{
  "n_layer": 8,
  "d_expert": 224,
  "d_shared_expert": 256,
  "activation": "squared_relu",
  "router_score": "softmax",
  "balance_loss": 0.0048,
  "balance_bias": false,
  "router_z_loss": 0.0001,
  "init_std_router": 0.00753,
  "norm": "rmsnorm",
  "tie_embeddings": false,
  "steps": 12431,
  "dataset": "wikipedia_en"
}
Below are experts of layer 3 (counted from 0) of a mixture-of-experts language model. Rows are named router (the router's row for the expert), up (a neuron's input weights, with its number), down (a neuron's output weights, with its number) and show model dimensions 0-191. Each number is 128 + 24 x the weight over its row's rms, rounded and kept within 0 to 255. Numbers have three digits each.
Before each expert's rows: "gets" lists some tokens that make up at least twice as much of what it gets as of all text. This comes from a sample of Wikipedia text that the model never trained on. Tokens count by the router's weight.

# expert 5
gets: "n", "re", "ur", "li", "un", "vi"
router:152091124147183108106074153162113142100101118091103106132125111113152141142118160102124140126121146139084129159159086106152117100103149130116119145101080129147099077101152108136120118130123094099086157155120143102123109127136161136076129124114127125126107089120123125144143134116128128148124145154102149118150117105131131126124116162103103133128127143129140090152109136127098103145138153072164106094135114139114101124140111151087097111097141144111154146188123124165118159073207097148157151064138117128122164155111108125115123116104061110126118149127112128131130139116157146100
up5:121059141113121123150155166143111106117128087103123110134155089120126134088120080094109159183117087106141060144130106151123150139119110133159151121169155123106104135138095135132156113090159131091186128116135136165066138124108122140155104161139093128137117134129151174110109105167160158096105106132170104145139130149098130135123123133128122132134113145132162107148112134106114113171135142141153128099126124117126103172138110119155139127133111174150094150127105126135113160151124099164109131124126162127124088152129136125136104106128128123062096142163129132104102086175098158133
down5:132118085127091143105143102088129114163120130110121117098156101114123137151133080138164121117119111138147125141125094163118106100156140134074105105131085078163094128156129121152161110161152117153157101128110146140129163126131086131135100130154165102151145066118101128161110143131106142131150110144104092145123110139124103134095120184124152095139133115084133149121098143144128099152096166157145148140134136141112105115126110174168158123129100118103172138115130123118117159167157123173125115107083092142126119123161103149164173125146080123132169137142122121110147117135173119190
up6:121114105113099099128136104110144153146129145131126119117169126136184154144147123144124103142119126143128158133152080154167140111137131119119085151157128149130151136138162115129114137130105131134133127120172141122137099122159158124158116103147145117090153144151101127160103118124139149107147163156079184116120111103132154110141163129131097114139139140105091125095133102108103146102127128081139087179141103157140095116118157118109171088185159131139124154121151136104109091132113143167133084114113068165099149122131170162118139175108108172122181134155115183138126125088116083143
down6:136155090123136122123151122155091143121095145146121118125118150182165169135111104186081160119117125135087129115048161151112130120152110092105108102129135142128167126129107154120116139126126116131162120117126138140141085088138120116157183151107117122153101129141138131150097104102145134103113126120094112110145123092152149133105159095160141108088130097146138123119114122116092180150176117122096167074123093152091125081147176142089155106136137109112095143117186123148134159146143106125132112088084127100134151134145108118134131130128131118155148150140083096114126132140120111152

# expert 23
gets: "th", "cc", " that", "c", " Th", " to"
router:167087173075152136096084154080132095130150139166122151126118118139164125124106187124126120115124107174126166166130124132171132129132094100124130126174106139142105148092127134180115130087112105135103175086104122088110141133112121125098122139123133096092088118113136138133147159138113150124129116141127112095131181123157134120084146153095163191166098134097100115168117104131135165129134104139129090147122111132146109166115151138118123124104129161134139150143126133163124145136128088098109128119132110118122169134108157120120130163139089125149160182150137122096157113156108110144
up4:143171144159174109128132121122165134101114131176150166108118105120120106076110111118153122101124120096136168117074116173119107152129133113116126176143180145113163118125101152089157162108110135141117126090152183114109143166108100144114134114126115099133119136137157142128142114130100112114145137081198096163128090124154139143120161175132150087147103140124156134140146142134139088095161093137137183126158086141136117115123119159119133131107118113105115141180136167144135112120132105116151126149137161092093125145123147096120106106165159113179120089156140125131145117139143123140
down4:128134120120142145095127127118141080132166132139162137127132133136099112117125110090156145116115114129150142099159129127162116089109131087111156178142107138150144156063120112100104115130111112149081149116094136119080134108110122165094118177106141145145094124104140162131117106111149110103096112110105100152102103091131148120098160123114152113141078139147121097124094132140130142097097127174133074081126116129101138162115197133152138111095152156136155116106144159145157154171095117149094106115111119183140116105147137111120161108168109133140111102120091110141133141153143080130
up5:127136150104102125136149158128155087123127154163145151171093151131128100134127123134111141090112127161160073130139104121139143136156119133141100154150140133120075144099153109140103093077111163108148161119184086091135123088106114148123135132062102065120128093106156122114138115182100102118134116124167158098166065126100111128166143145117135151129128078141110114163109134128119102153138120131162144160097113111130140119119099158111119117094146146114128130139154154131113127081157125122099106116135092136119105143143113107134147127123156118147152117131109132067079141122134139093
down5:160154140114141141139131142128098132161132144139082168139183127103063109110136086119167143148100145158157113120122152164127146093122143139163134137093124149085160133153121096123114124119093115163108197162104120109100151116151131094160140140162144144119126161054123145088101121145112132122132129145136148125144124108171133144157135143112135143134110154121148114151127157132112141201112094130104100152166153119141147061120101136149093114136163113144090112105081137098114128112152144119149146119160136148174113099122134140141145128129136120088116165083124130120113129121146127121

# expert 30
gets: "u", "al", "il", "ic", "ol", "tic"
router:107120179082165144156104138158140156103150124144096107142138123052175115133151156103123111135121100163100143143155095136146137154143125148100118109148123158139097089111157123137132103096126154102105098125112162120132156105081147151167140146133093113142110110133108128103142113130085099097162133124119120123099174103145124142116121155120123100100164152097108132144085128137127137135113177119120148166169105134161121106105128076072115125116117095116133127120160151126115087096110135128108133096150074100141128161135139111084151135158112130120127140147144131136146143098175181108
up1:135130107130100107157119144111126085131125106125151103108134094113164161113095126141151171141138132137109156146130160144145154118135170127106126142113151140128151102117126134123136146127093089116106134070068095099171179113104119172116073139106138150141143095120158104113118090139111100130114143169152133091113146141149134167107129122119118131144172127180141152170145157153122122110137124109150162116119142137155132124143133104158156138066127138128149177091149108121122119147103136122110111096130067127169126136137145114122146151105116189166108137168086180141158111126147102131
down1:095114089123128147140121096150108090143106142157142120124118090172175100116126148116143095122159137124137138134130093119161125068143115141087164119104133109089112134147099174148138072116144180093142063148142130118135090137103133181133106126086090160151125120098122155140110096110127110096107106151110159148144102155146132066104109120151126127079106105161168150116124128128129102114120137075088127094130087114112146142128121164116134116113131130126083141112175131138165110151106143156143113122171131099153102127137135140111105140150113120139129101122146176115110132129143126140
up2:162123129084082138105136105111146120144099147120155075134137096098122129089101148159136105090142126111110153122104115127094170132131114120150145112120151135137157116132119105131133093098153126097128152083086124112164128119079144114184145140179162144159118145182150144087132121103132148135126118121181134140124092143144150128184081140119152147189128123126135111116092109094116149132141159133104125150117138114103088108146151133105162133115107107131129171099119119098106151112153140113129133166117160120106124138124065140120154171121133159161165154165118146107144130138098119170
down2:097118121121089155110090109140123110160124138113132119156159126117137102088132171092135103133139152118118103089086127128095151091173170096106153133127146141118148129108111080105125136138138093129138133101127129139153105138123177094115121118109135114130173122129123128136186101125117134110097159077143160125139119158115127133137124148170113131144145128096103131103125176115127081132138084145108115149105102112120111151123164136092155071128119126098107147136147135066136119110125146150092090085106153127166075133118111127187104120115159104130110111195129142091146093112143115127

# expert 3
gets: "e", "ce", "ne", " He", "se", "de"
router:162090168164164124112120150105115115110121124151125131157135124133068098139145168156084119126127118149071116105117133126160151118116134132117118148111158163135140080114105166139141129096102120124113149133105135115133130113150139139081130151130164132175137129108123157123137143122101138134159174151122119120091165120131157105124147109116138089131173163129152118179126105118138103141155134107098111114120103142174137123169096127131125149111126157109188140129157141154102133096190121144096114109171110123118152123077146102122118176102111133141152130151163150071169086116087127125
up3:110145158105107122091144097137124123106104120099135129140154152120187083119115143127132123129170114127104139151115158113084119150109165115097099182135126128126119116150182119127149138136147120125112138155121068124122103120127140124123143105104134120069105163129111145066109102145129150091141082123121140134111184122119149092152137098109089132165114094134105096107114127139127102115091151110139121149115153104167109117168136140148142138188138151095160147125147165108105135170073098114122123165141112149117090122135096085099136124135137068128129113140177155137114128111106132130
down3:129162113101151176135077122132096080117148150196122150147140172131122163092095122083122150171135136107130118089150143113081156137159140132123150129063122151141124111088172097115130161098143132125110159188119174117118138127103150159125123111116120131124136127152121159113149103159150137151109090131164126121127130162114115114168124120147148105117104170128100160163102105132128152116096129102110136136157130122088076152118101146126129157111154151117136132104151137127092130088103133155157140117151115126128122137116157144163153157116160142129153101076116103124140090093132129156
up4:147119140119156136121173114052139120131161125103105123165141071116139127095133106117071128111156130161144118138114128131150155155130099159130094139110112148127187130132148108146121102121089130130155106115098155116118145152151115138087148126157118126106102142142124134088141100170137115077179152136127160145120122110098095139129084112082122131167114123146139095105095161134131144137107157115136149128118132125159131118177114146132125141113121151126099133134121153086198132107120109138094153155145100181127122106113104078135153084134079115101119142144124090099105148084118134134
down4:145107128100092159123172155139130182144102101128135158159113120129097124175140075174104111123131132149123131100121153134090143130150130127144096097168120149162137092115113109166118126148111135141142116177160174119144108111107151156140102120111107127133139126181103117136164129124119122154156125154113156116119093128112120114083143119112138135097172143123125084147133134139108092172090089149100120122101145151120121171102096100133138092152145127158181139105120160120131104149096105123132149085144082129142123130149080134150127126168136103110139132096100197137127173136106136148

# expert 9
gets: "an", "ra", "im", "a", "na", "all"
router:153122127108133150119104139148109146117148137161121074096125129130114106151152131085113161146123115144123103129161144109144145107115109123122114123155089200147156109123182118134151137080109146148124131108110160112120127169102141156076129105129109117176111132140110132131155210124118093105133169152129112117129138132149127105136102119109149091130158104100153186125132133135162101137075144123124158104123098134152102133121154119131148135116130137081105170155142129145141143100165099150082130106147116096140099143083116099093094133111129113178115126126158148119096149172136152086
up4:132110140138145145165120137114085074081155113144126180131146137137094103158116136133139144162106104123112105132096103089090138119159107133140111098130144155099154148116165118101143148153187154145137112110120117105117126163144090127140167118151114117110112102103100122157151167105077171120150153092153129102118173125149149130104130161066120124113134074145153102128151164130127158120132129132108133177107123137101122141121146083154140145128084159133175173097132139097145162077118151134117121123162170112122088135131119119118135115149093126161113100125125126113107149140116115097
down4:146116139119137139099136143137119122119148142139124166124136083151145103161120147116148150102121140094137101166159143161111113090148108143158132148092124114161138123097134156108134132153132123111120122179102130144104150067130146142164106115113130103132145152121122114137116160135126113079102168118120139179126127120123132117106123133071134107126167137128154131100139072144138152109143176149104142173126137115097171145135136098122151114150087116104140091159144136134089134140108112141136070090137144145144172170171142137121133129130112152148171169104080158167071096102111078156
up5:133144157163135131110147133117148145134181123117137127108114121118153145136109107152161130093121154148096147183159118124116130180100112149093097122094141152090141134129129128107074166131111097118147146132104173130128164159093116100090162100115136109174094142142145109118136118109152156113169110114102106103145143122145116168116143160099126129121066092085110101112099104137158086155124146146134097158112146110154125076164171144114136116139140085122102094115134150127095120105121119144130117150145151099150120098114097138162173139124107142193094121155118135122130152101155137143
down5:110148097165091136114148149118142182104154148108121135157090122167111120157142122096103130093160135137108128123139155155109110080127114098101106144138127117172153141129141133149100155111187142173137098129186104098156211124141073096105125132099118117125079125155150119123105126076113121090156142149132148103120093160084124147123146093104103115116131079117163140130167132113130129088132172124148166154112141130107147140145129138152146114108072137118166155107117127111139143159121111172108158138129126156110137119126108116151147132143126109128114114156099143132123140147146102111

# expert 18
gets: "d", "et", "st", "t", "and", "f"
router:174113143073113108152106137085148142151133154154123169120145109119124105154147112081065116139152127146117153118125101134144148090127123121102130125138106197158113136111110109149122138083112133068127143076120124112131103107101118137118107098146160074098107121107120121114143148130093118176120105126122112109080162111146148066146121138106131137113124139140093111129097125131156117125125120123082142105117112133186123135129149128096133126122116107142102163174123154142096167065121142131109123148135092126100140115099103123083113117094124127120108142119135150127146134136168069159
up5:149089080147116140120142087125126123140121081103133115128169092145136156114132108148119124142113138204132126134088129133105116126154155088131132139138093082119149120106106089103139077105110105154101117124104153126118121146100108114150112171107141111124092107116088096142127125135091115131167115135143142124114155118098116091151157130163074149160112104108132118154138110097123112118133124123141106134104104157149113152143136133113115142126070088132118133148134128121097087130115104161173159141147105125120118092096156072108114145124161127131083152065143109139153158095144105071
down5:146159130112116125114105123124104140135136115184132114119065108120146109107153130102134153137157100139151090136134145151106116096129089132151114136139152140139121117089108079118122159120124152114118133132150147133158150167119112183103161152177106106130096122146119101093159151147111122120129091151129185133142145154120158154145144070105122160180151101163142139118121120151160147112145149111082138094110133110144125093132120155137150132163108107164116135092143126154149131140155094139131110120123110064118098125140165135091150115120105084162177146095171083137120137116138180136
up6:083103159109106138186155148115124113094152132094102115143099112149150157162128126122098108140120142069117093108103065154101166135147161098095148110094084101148144151119147139150150126121150115104088120164106141105109127104170116138115131141128106137114124155124172117122131139141119133104137138113140185122092132098125149101134105112128139113172165111172112117087157151137089144158135145112136104134178126136126108138131166150131098152112132124113130118148148165113121144109152134132096148132091144135111136107100143109168103178188061143122139144152125116122127093110164121146
down6:117090133130119222135094141113093134127130137112133137156130114144163156093109126127141101137159151123137096160140123173096117107123159121142147149129087145086130082152157154098129098131137164106144145173105083117117105121137157140118109132085083097135128158109135116126128142128158140153100120132137150135101142137094147095137144115103181120082102089179129121147134182128100136150178137106114083114111118094172148133155160142135100153123125180141139106146139121159100111122120159166107175133134122166127097112103119108147133145129117137143101124137127168109151116123119097138

# expert 19
gets: "la", "b", "l", "r", "p", "h"
router:166154115110132151089136133133122149075129155125123109116131129120158080171106077090064155144155106150111163130122121130146141125145116092129142147113081109148137180132103128173123099111112156132088106128130129111140100144063146139115085131128091067088085135124127168120154168144120113118157153152151121117089142134131138171129119163099113099154141154118107118131110113099126105104112107106083117182133109122131143133135112126154187132106138157118160133177159123127107100139174116124142147105136110110099118179132137146133132125131115109127128152134149090118156135120139158136
up0:104094136156132144111129127161140119130135145142151129119120182087132139148132126143166128111136089137163144168102120119161115068115097118133107106119126175111110145188117141117121075196136123120087136109119126150145129117101126118134118097091141138182130135122108121123127158100113145112153128143146129111167136130123100132128100129134131100136169126118156159138095143073060104116129146118084105137109132130132134170141092105183104143101128153115108176131059127125098119106128165081122107111101112107147093113113139112132124112130131129068150164115133146109103132118154135092
down0:121134135151157122134157101152155134129120131169135112133119128152132126138110153074123117095166137143121161089134112135109116090122112087113127091114121115161112142135130124153115127155127154121121138135193128157114163137135133137157140140132117095204140125117134136125171118105093104099104123066161113163154161138121164166136113143135089101122160117199141048092117121120119148131163134094118086167101166110150137083140146141139141101140148128125163086114111121090132101067132113130142091104138102110133137139139108117096139141107113148115151143123097130131104146101115117161
up1:159090122152107167137125119153085106128129160093122139154133095122093145166149125088138114138163095121132132165089129146077116162140099099128131083133152169149124123107108110163152120111114097123113115125129168129152183137097123139142087120135117166177115134086158152152162105160102129090126177116127160131156126179114085099094126136160146109148108125117135071155103104113110092122155140144145153092148141108117100125170144138118134131146129107100120115144138120151128097082132081164131123133186107133135111158111109151130119125117125115139137155100105122171143142131158115104
down1:120122118129126129117138134120104095132125136151098101111089125126112147110084165131088122120122154150125121128129123099136129123129149175144137077087154163104085141097131123141158093130125137111148139165121135163134122106100136158134146145158133145127105138131123141102134072106139105126120165149137160195150087130167077194104134121115111134067115152109106143153128116151140157145106144132124158144093116173152113132116126126103100149115118110131118098114081180180116111089120093132148163135143081132136108147148148137113124140174120120141127116138132120184172110190132093122

# expert 29
gets: "s", " his", "us", " its", " their", "es"
router:156109162126145142118118156071099096102169131106080106105120113111132117164147110125126149136173116162112136138145141134146148133145125067122147113134088148119097108151143136122151134104112178127114132122102153130081122129144164108110124130161110100091099105163166149125133170177097129160148097122126111110121149084135132170085100127117146149141177111117075134124117136129121118131163138097110096143103097173161123143127142118080121135122114176099167154141129144152080111149185123141115093116181117124102119177152132133119120146102139146107159145125140140107123103128124150120
up4:149071119111155160113153126137113111142112208170086083121112144133080161182103156159134126143122139139139112145105085146115113132139104136077115136094097116098104128134129150150108177102079160103112139120175122126158148132114105123123149128185127151147129109107149151135141112118161107125110129078106116103114149136136110135125097126153113087137133129112147138111104149146141131141168097112129116129103129107146125112118157102121142120140128205135122086129096166113109176153138138153101170142133110107107127143102122137074115141098133114142146167152143124129078154135117131117
down4:138128106078138107122141110127085091144115139118116118128153153114087151092142140083145103145104075125151179142159091131130114147150150140142152148152101133131147152107114137157122131152099161113103140156141098129109122141179105090061119106142142063133077087111155139136134103143155131108154137160166115148129124141110160138103110130109139084146120172150146097077121131153115134158119132067157121128123139132140147103139157163175120110117143129140158112088117111113136149150095117125166149100143146143158159149116113148123139161085130129134144131085133104142126131143077156133
up5:110128119146109135168101184174070135129141161122121101109133133128119120099140111101159126130141138125138149145134112094143096160186138129101124144127053118150128120091115119096097135117089130155102171102159131115075118140105083142136188156132134112099138154134126095131097166111109098096099121141123158114195100125117124127191121112099144144155123101146133133112136115103090132145153115088125145074150116111122144096123110176134119129122124132113114115138146153141158140114150117119129156148181138131128140132135155146111130149106131154121133178097142084140111091111122144098
down5:152094103099136134116139136126143123123092138153137104106109127101127161125173144173122117134124134068140120132094156122139152103165149138146142124173133110090137127137087149116132119161115130110082119170092157090122105132179129182087150111129146090127104069139116142147107150094122141126120124114106099122140125121099077088114136134098083144142135130129119107117156145118132141168122166160157131079080130089110163157129122196119196091129103112096135124132136133122123144134135145095116154153125150129128108120115146135131148139122089126169131139143093115143096162149153104159

# expert 17
gets: "ri", "i", "ni", "co", "mi", "in"
router:127110153144157176107118131143115134101168099131131088114111111181096094137120203070152146109137119158105132130143096106136139168147129115111156151106090126126132103145121142170171093121101128112096167149103126099113137170089154200106156137136107096135097151164107156139129133138104139115171142139155123137134121118148137096144121110119124105125101175119155148163104152187118078145113128110136139165122122107135088129147171082128118135114107134127138145121121147151127097123136117151131102114100111101137184123138115132092125105105096141145151152169139123118124127153148107124
up4:144096157154172124093174128164108128129114122112139170109125138109087123162120161121132118132142123155110122146169123143111136129124113093106092126126166170152129123117131188139165120067117096097124122165126108117069149114146133099129087147159135136118114139131113139131111169120158138103115151087128107106148151162156135102119187123136177101169129109087121103134115094122116171118156158135129166154165089079141156082152124148138137122124113135125168111135096152098134120137161113146127105095098141138095113120101132157155128128102112119116120140130131149180089129137146134173
down4:153131120066126137147152084158137110126122106128152135120136175142140110112156164128148126153159126134104163121125151118105132130124112137192120121177106170128099140182113148121116161139138106114133154115128134105144120139126111127119155115150103115149108144133119147132175130145135144130127162164115132141116110114110146139120140105135112098148115094088066146137119177127078149144138134135149111113115137136147162102133139126085109148094095112128164097193104187081176141125135131131116091121123167149098171142075160125170133151130117105091134149138121098137136199128116123134
up5:121107089143121129120106101127137122120129136189145097154116095171079113146094128129121164193145154165120151130110110110114102107138130162139134169160130140096100102133128161132117109120130150085124201129147117127132182121076134135105120159106160099151136122144136119167155174109171116109132102106106129099151107104135126124105115096107131118091131069123148096119090132182102129147104146106161104105141140100144120128199147103115154123155151111153112083148147138137116144122146130114114135148145104164126133097178131137116133089135125149122144140100147109102129142149135151131
down5:142121115061095114123135095150135148105163167121133144146157123115090121117105108130177119123143130096097117116117121102115143213115064136112190143119151164142158139125121154115155145170124129124085150122084147164122146139128114124140117138103141098143123149147123114133133115088091164113105149151124134123100174125148145104113139130124133124127147180154139124136140074134146120145155112110153147124088128124085159094097123118103140113120107161135121115126112123128139136120197127126157165116122128167144080123138131188115110103094157133096111141125118150133143089098097099112

# expert 10
gets: " the", "y", "le", " he", "re", " first"
router:179162114120117109164110164133118150103145103119114123149098131141143072149145156145083142132127113156103140133117117134159152160116108088118106137130135151150110138123157124177131137112115113148115150101141132109128116110154108149133121115107149138144150089144109122132131148137130087125181146114110105103118125104148169104094134128120141126176161150112102142160114137146128040143085120115108077154125120165141130123134110126100096154108127165088139155132139128170087140152190100063137118088163105116111168136081155127105125160086108091113146146112144147123139116121140152113
up3:108136119121115150157082157062141119114129127116116110168123116143143109110176126139130099108116164133113109104121144097145146114091163127145128118111149094172147159158079113109146146137103155141084110092117119103155100081139184135096117151125090151122116119138104108149090079136115133116140109133137097074140135139089119155131108172111169119134081149129131155116094163103136128160096109111127138087152145107159122145127170138133105150115120156117149187156179097125095109147140146159163142101125109185119104145135138112138114139128147130106146120090106156118114107111130139122
down3:148163129140115101140101090099119111109054156155130140112145107102106136119128150097131103111116132098090123169111071150146122143105056097146108118098120121128089159135094145116138170145122144079136155128124134108150123134140147157121113129085146162136113134106129150131105116112124131127087113124136095118139111133106100123119091150121145138103155132147080136151118094139061090155136070110105112124077133122165145113170112123102178133174155121113116130143142114122194121171135120131145139127111134153157125105138135126136150168119137122126116134129157158121105166142111097090
up4:123149162114116110154125142138151104114182137128088129096139119158099093129139161120108140121104143110117109147137120131142132109062087108097176139129133149133125145121115163130144093163150126138150091130144151134121130131131092106158122092147108139150125138189124081144133094139129120070180137150117152140131141130159132139129048143076129151158101115160137124120124103093131139138126075103113127137124137153116119112120170138108182141087164153169130129109139131179121129149102112090110135118136160158108111143119143107115128091101151105155164151120089145092121131146125079134
down4:148089123120110126096113140135121142169089098136117113112140164120129154146102128120113091121087111148161106108111075094160135108091138150134086129173098162146123098148095138106135125141142096117149161153140038115135148161127137120095142139122120158153138161095095119139169177129134143140157148086133131124143091109130141149144104129116144104143119156081142112146113174116114120135130088098145108161087139137089089133095132120162081114157119103120144164109115133102094135112118095139060126128131138152122164114148141167147115096163152151135123128116117108163134146126138116139

# expert 7
gets: "ly", "ist", "ally", "ate", "son", "now"
router:156108138124145138161114150103147089114150126106114161154098111136170083112107146139131127141141107155107135141116099136167130121165117088125109167124125136149127169132141118149166151118116114094097144112118140129129160097121137142127118156165149151128142089094092106115151130185117108113127155121134134138118135103141119076145123091121096146151141127120134127184096116151165069145121169138109122109132126115148173144130077100179089146131117093141090160156098153143102149054119136145146121139105094135108152147101125117112136182089129119128121122083152140141087093111144164121
up5:149109102138121158130132111110109101154155061135098119140142120128116150128129131144120091147135135131127147143119109125127128142143129126100095112181096115140109159108122056090156090145133083111119136130168120122105141096147122141136118170139153092142110116102139115111109081072115142151090117153128114096137120136162132123135121143095096155100088105096120139127124169138108123137160197093110142117114114103133137072087153101124173137117122099145100133145125146148164086084154105139168119128127107100131121115098115146110117134140097102140177099106142087173118136162088121139
down5:082129104162141112147104130118176123095140134108116116098110117106153175210126172138121142136144121122104127119113127136130111139115123145119121133103081123124120137122153131094093137138159132109117167123102131137124116105151146114099137085193149095134111164174124104163123166095126156142146099129114135148137107130107123123128126056127129153109182121116150108132101088098155111129163158152097131119149164127131156155158149176118115147148152133126126152122102077131103108114132199120072142158119153096138158150142110134112123147124113136154135153122108111127111135139178152163
up6:145140160117137150178114129151147093114107082112162161118093135118112091072144119160153144131149136132119161158144116135105097147131132129150100149148083139151115166119108118075146137091125126101132140111099127087121111134085162106123110118129110122156162120165116151154132124119119143122114150103071112087141136119165111139134129087111116112113152122118092141114124127145138168109138105160169115140098093089100148129113121113119112130138125092111103110154174149189132132102092132132124113097094098080167120171129135137141177154104140159152126147129162082134113157077160123128
down6:158148098114104123099143103145143127153121143148087143155178154140126134149115116111144131126114187147146126157101136126148142129162140088133109139091109159095117109117187113141142171119089126174172130149119163114172118121150112066120145136151101124137158146115129112117171096143089131127099125144143161138120094094132156163138167087100103128130088135112113159094107126139148120108107169091113129101120172159133168110127159130137125170125093134113097124128089133118138166138171138167132125144101136149103157129133119118116122111155109135131187158152138117170124175118110111147

# expert 12
gets: "or", "ar", "al", "d", "der", "ial"
router:139118150140165108147092153143113151112127131109081123103114132122107090164122098144133137113106121151114128149096086138142124161154110101081138101114109105146148155084134100123114139133146170115103116067096135127138111136134130132142153110136105104092098071107136148120129136144113098170139115153124114112116145148138124103132122136093100086119117126106166141169105114159171113157157122099089129165159113112149061135115165095172145144127154132091115142136138129132132127110108137120111168093140107118104176151052121130091160164106123108123111131144174120088152126115112168121
up2:120105151112146134155183142078089133075151109142113115119122154126144130081115139193083134139142122158113135136101089115159086142126137127128142111111092132124138128116114125092123113091109110140109086130107107127123168095113077101186139137123116127101165161139104118144128109082107124121139126146148124151132147106116114150140173087113130168150175142165101132153086103142159133120151148094130111181120117118170101132114139124154102130136128122144154123132172120114129134107162131125141121154136085121114173177138129165124132122143169082131117171134116132117191134125159114144
down2:114145160099125126138169127119121101112090103088118085111117087128089111165142094104077124132120157135124120171166135148149115141121167120132153090104126114165086121121145133149090116109120143104162154141141110113116093130127145161140129109118105157137105117113137131076117123070118110105074138142125091141149155125092114125160124170154130133186085138119135165106111125116117165171155116153151156098150144118064106155112113143140159138111109154139103163147122115107111140138143120144113115120141144103112148145108174138120129169152156126107149089123098131114112137132166060148
up3:098107133128120097122121182099102069107158133159167153116151138123168094140136107173096109149097113145123109157084122135123137125123168143127112127142109126101163112155135091149121093119129134158148151089124122101129110137154074119169121120124152119117125122111138137096139127097117131149092106115095133097109163122162117138141120175091134136138132155153175150160189122128135126153095174149125139130129146160193120157128111127153135091120115141098150128155132132118129104134103155164161119137110145172158154113170144123102153160152095151134109153087140177153104096130116123093
down3:191128143152146147114163164143089133154133105112114139127102116117144164091118152120129151107157170132140114137127121157166142088139098149177133132137132100117148164123097112141122142127178151126134127094103107135140127144159102138146137129154146100127124093096183109143137128102102108109096119110126141126145124098112130099110121148100141138112113109140117151084102120145150124117151137129152119122146144152073084181068109146126091130133158099122108175109154171124148091099133108116105139119111128099127155099108101150117105126138130136131161179121118168163125048132105170088

# expert 11
gets: "s", "es", "ies", "ers", "les", "ations"
router:166118164099135081121123157074158090110133136090103101109103090133087107149107110137101092108100100158114133131157140126141127120133108045106133122141114097131108090154165101106138166096111111141115151161110163114135157129143175136110128126118133076117103089148075136134135127162132128138126131129127114126113115101149142144130128102091103149131141151084157138134113110138117088134109096119108151137140121111177100144108095090135091175112115120121120171176126144159105138141166148093120126120125088098130133152107105123084089151079136140139109145121139131131088110116145136128
up1:132135128120184136146161131152122128082100111150127104117138143160132175170165148093127133137124133107148146136100132121137111130130119085136108167130158158133122158124137086097131126118161116098147133121117125101082097131126084119165139142118137149134123102150126142141138164147088142102108117143205137156119139111172107088213104124126139115077095155101118137121135116123131099112124132133160152156124137098123129159091101125107139094068144119160103146142115120122131116136094129150092137154124083164116119104109116090122138138121205119130133114093133131109174162121147111136
down1:104106164139086129146171091110132094152107130116152161130158099100116127106135112131104164113149122138097090143094088156098141121138114134139131132191078134155131165119056151132176142143099146149125149077120087128172149119141128103156134147198154113133100139106131103110092144146135153140102122086115133154127167132108146130150151094139144092153127134150139075145136089116103144094151150127166112114089138136124120121133137111165165129118114145139133111131151153108095129131087113100134131154137127138126143116113141145165122151174141141138112115168113137091084107096119128147
up2:160184138166088107097096125160135170144149164112118124066124161094137131151170145125104134144113139120119146180155130136146159093148141131088128144144114107100105087118117172137063132121177116079150091115172118132129108157160098121174137124128163092122133132103134127116127165130126105106086111130138130087115150161185171155141139131116112138082121106112159124143110167105113145113134110123173126159134119143121112116107118111129097143099108130114131106126176121144131114131097136145114178126085152116152113113102130104139134126136109122130133101120113151105159093104128130093
down2:106172131142131117173120101132126142118097153115166121136131141148123105140105137098136103100138132133103149133130119132100137085119100123138111131142095105152114088104134081135115101145112130042175132126109113128138106175135184090128110139145130114112111148090098113105074135168108132089147134161140105102157121109118118120136132139140143106137136109154126137121069139102131054157143139105084155102129113167111145080132153139134122130139103101178157114107075131112119140091136132114138109127132170135157171133130123151081133124101096117113089161125144135157142095163142112120

# expert 27
gets: "ed", "ing", "ent", "ated", "ation", "ted"
router:162104138084137087148129147105112115138123120113129169120105132123072120144129126100118113123126112151097169171124131121168162121139093113100151091159102104136126102119155126113153144091110126126109142052096157118126177122129117144108144120174159132125120092174168124125129139189090099143130144154147101111113149155156132128132142142095118108121156160110147137160111098130129121135139121095120160106137111153136121138094151108127168149106094144146107141130141093161070111125092149103135095099173081115108166138109109111142135157071101123160135134139123158162113124130097129102
up0:104131122097106147121174145126112120145154138156128130094179160127135145131150130093134142092140139102131145117134106146140136105165155147168124148108097161139115139150111087131137183077147148136133120145121149109109121086104139153117124144140144134130159136109124126103073110125142146113110134112121089131167131173097066125101095120128149120119091121138084127135124110109113113102156114089180168116129115098157123135160118145144132132129063151157133146199098151198096123108176135146077102117142087116114112136130120099163105138133151141098102135134116140114102144131125089124
down0:135143102107136128112171132137123157122138165102127101111126095141103132150154104089117138126159119108128109140136106146142118098147098163156125145124115176131129156146116148147104147157125160128126098133121119121124150136104152136145116139098115115143159123139135124151105128105139132072182097179122071168174113136078128132131183098108128114121149116107143048135144158145146152130132150166153118138149105153145101161117136090143148125135097137123136170144144131122115102098150136116149098098076134077120145197129105111165173145125145131147121125139149141141090125087089097089
up1:185115141127162123095100160125118175147120141137130143140155115110094145071152104124071147122136109160107146113119141105111139141097169119151117150128138137095164112109135116146176125141123116125151124110119149130163146092123144160131137142169138159148144167109148132135177100133133132122125133138114160131167131123081167118134109117120129110114123119106127100148132100103135109147154161097177133084099106132162111135132131126129147138159088131118163184050133171124148132133176115103138115130110112082111147146119117176144120159100157148137124128162105166095142118063114129143
down1:097138113097130164115149127152088146164151146119169140147107108107125170116084153146082126117100108109148145131108153128167157120124152171140175138121107142141084109130154179133152071121129111102127114122140152069139136137153134118180074169168110132089119135112125163090119122139082114140134117109136098116148116133111136147155121124144174144106109137100120140119140111117085120077158158141143170156119151125115107103145140165145134108108133112102139116108112180146132108108135129128129159116109130150110138151132108130127148129164145146125126106083116184152064131093098116117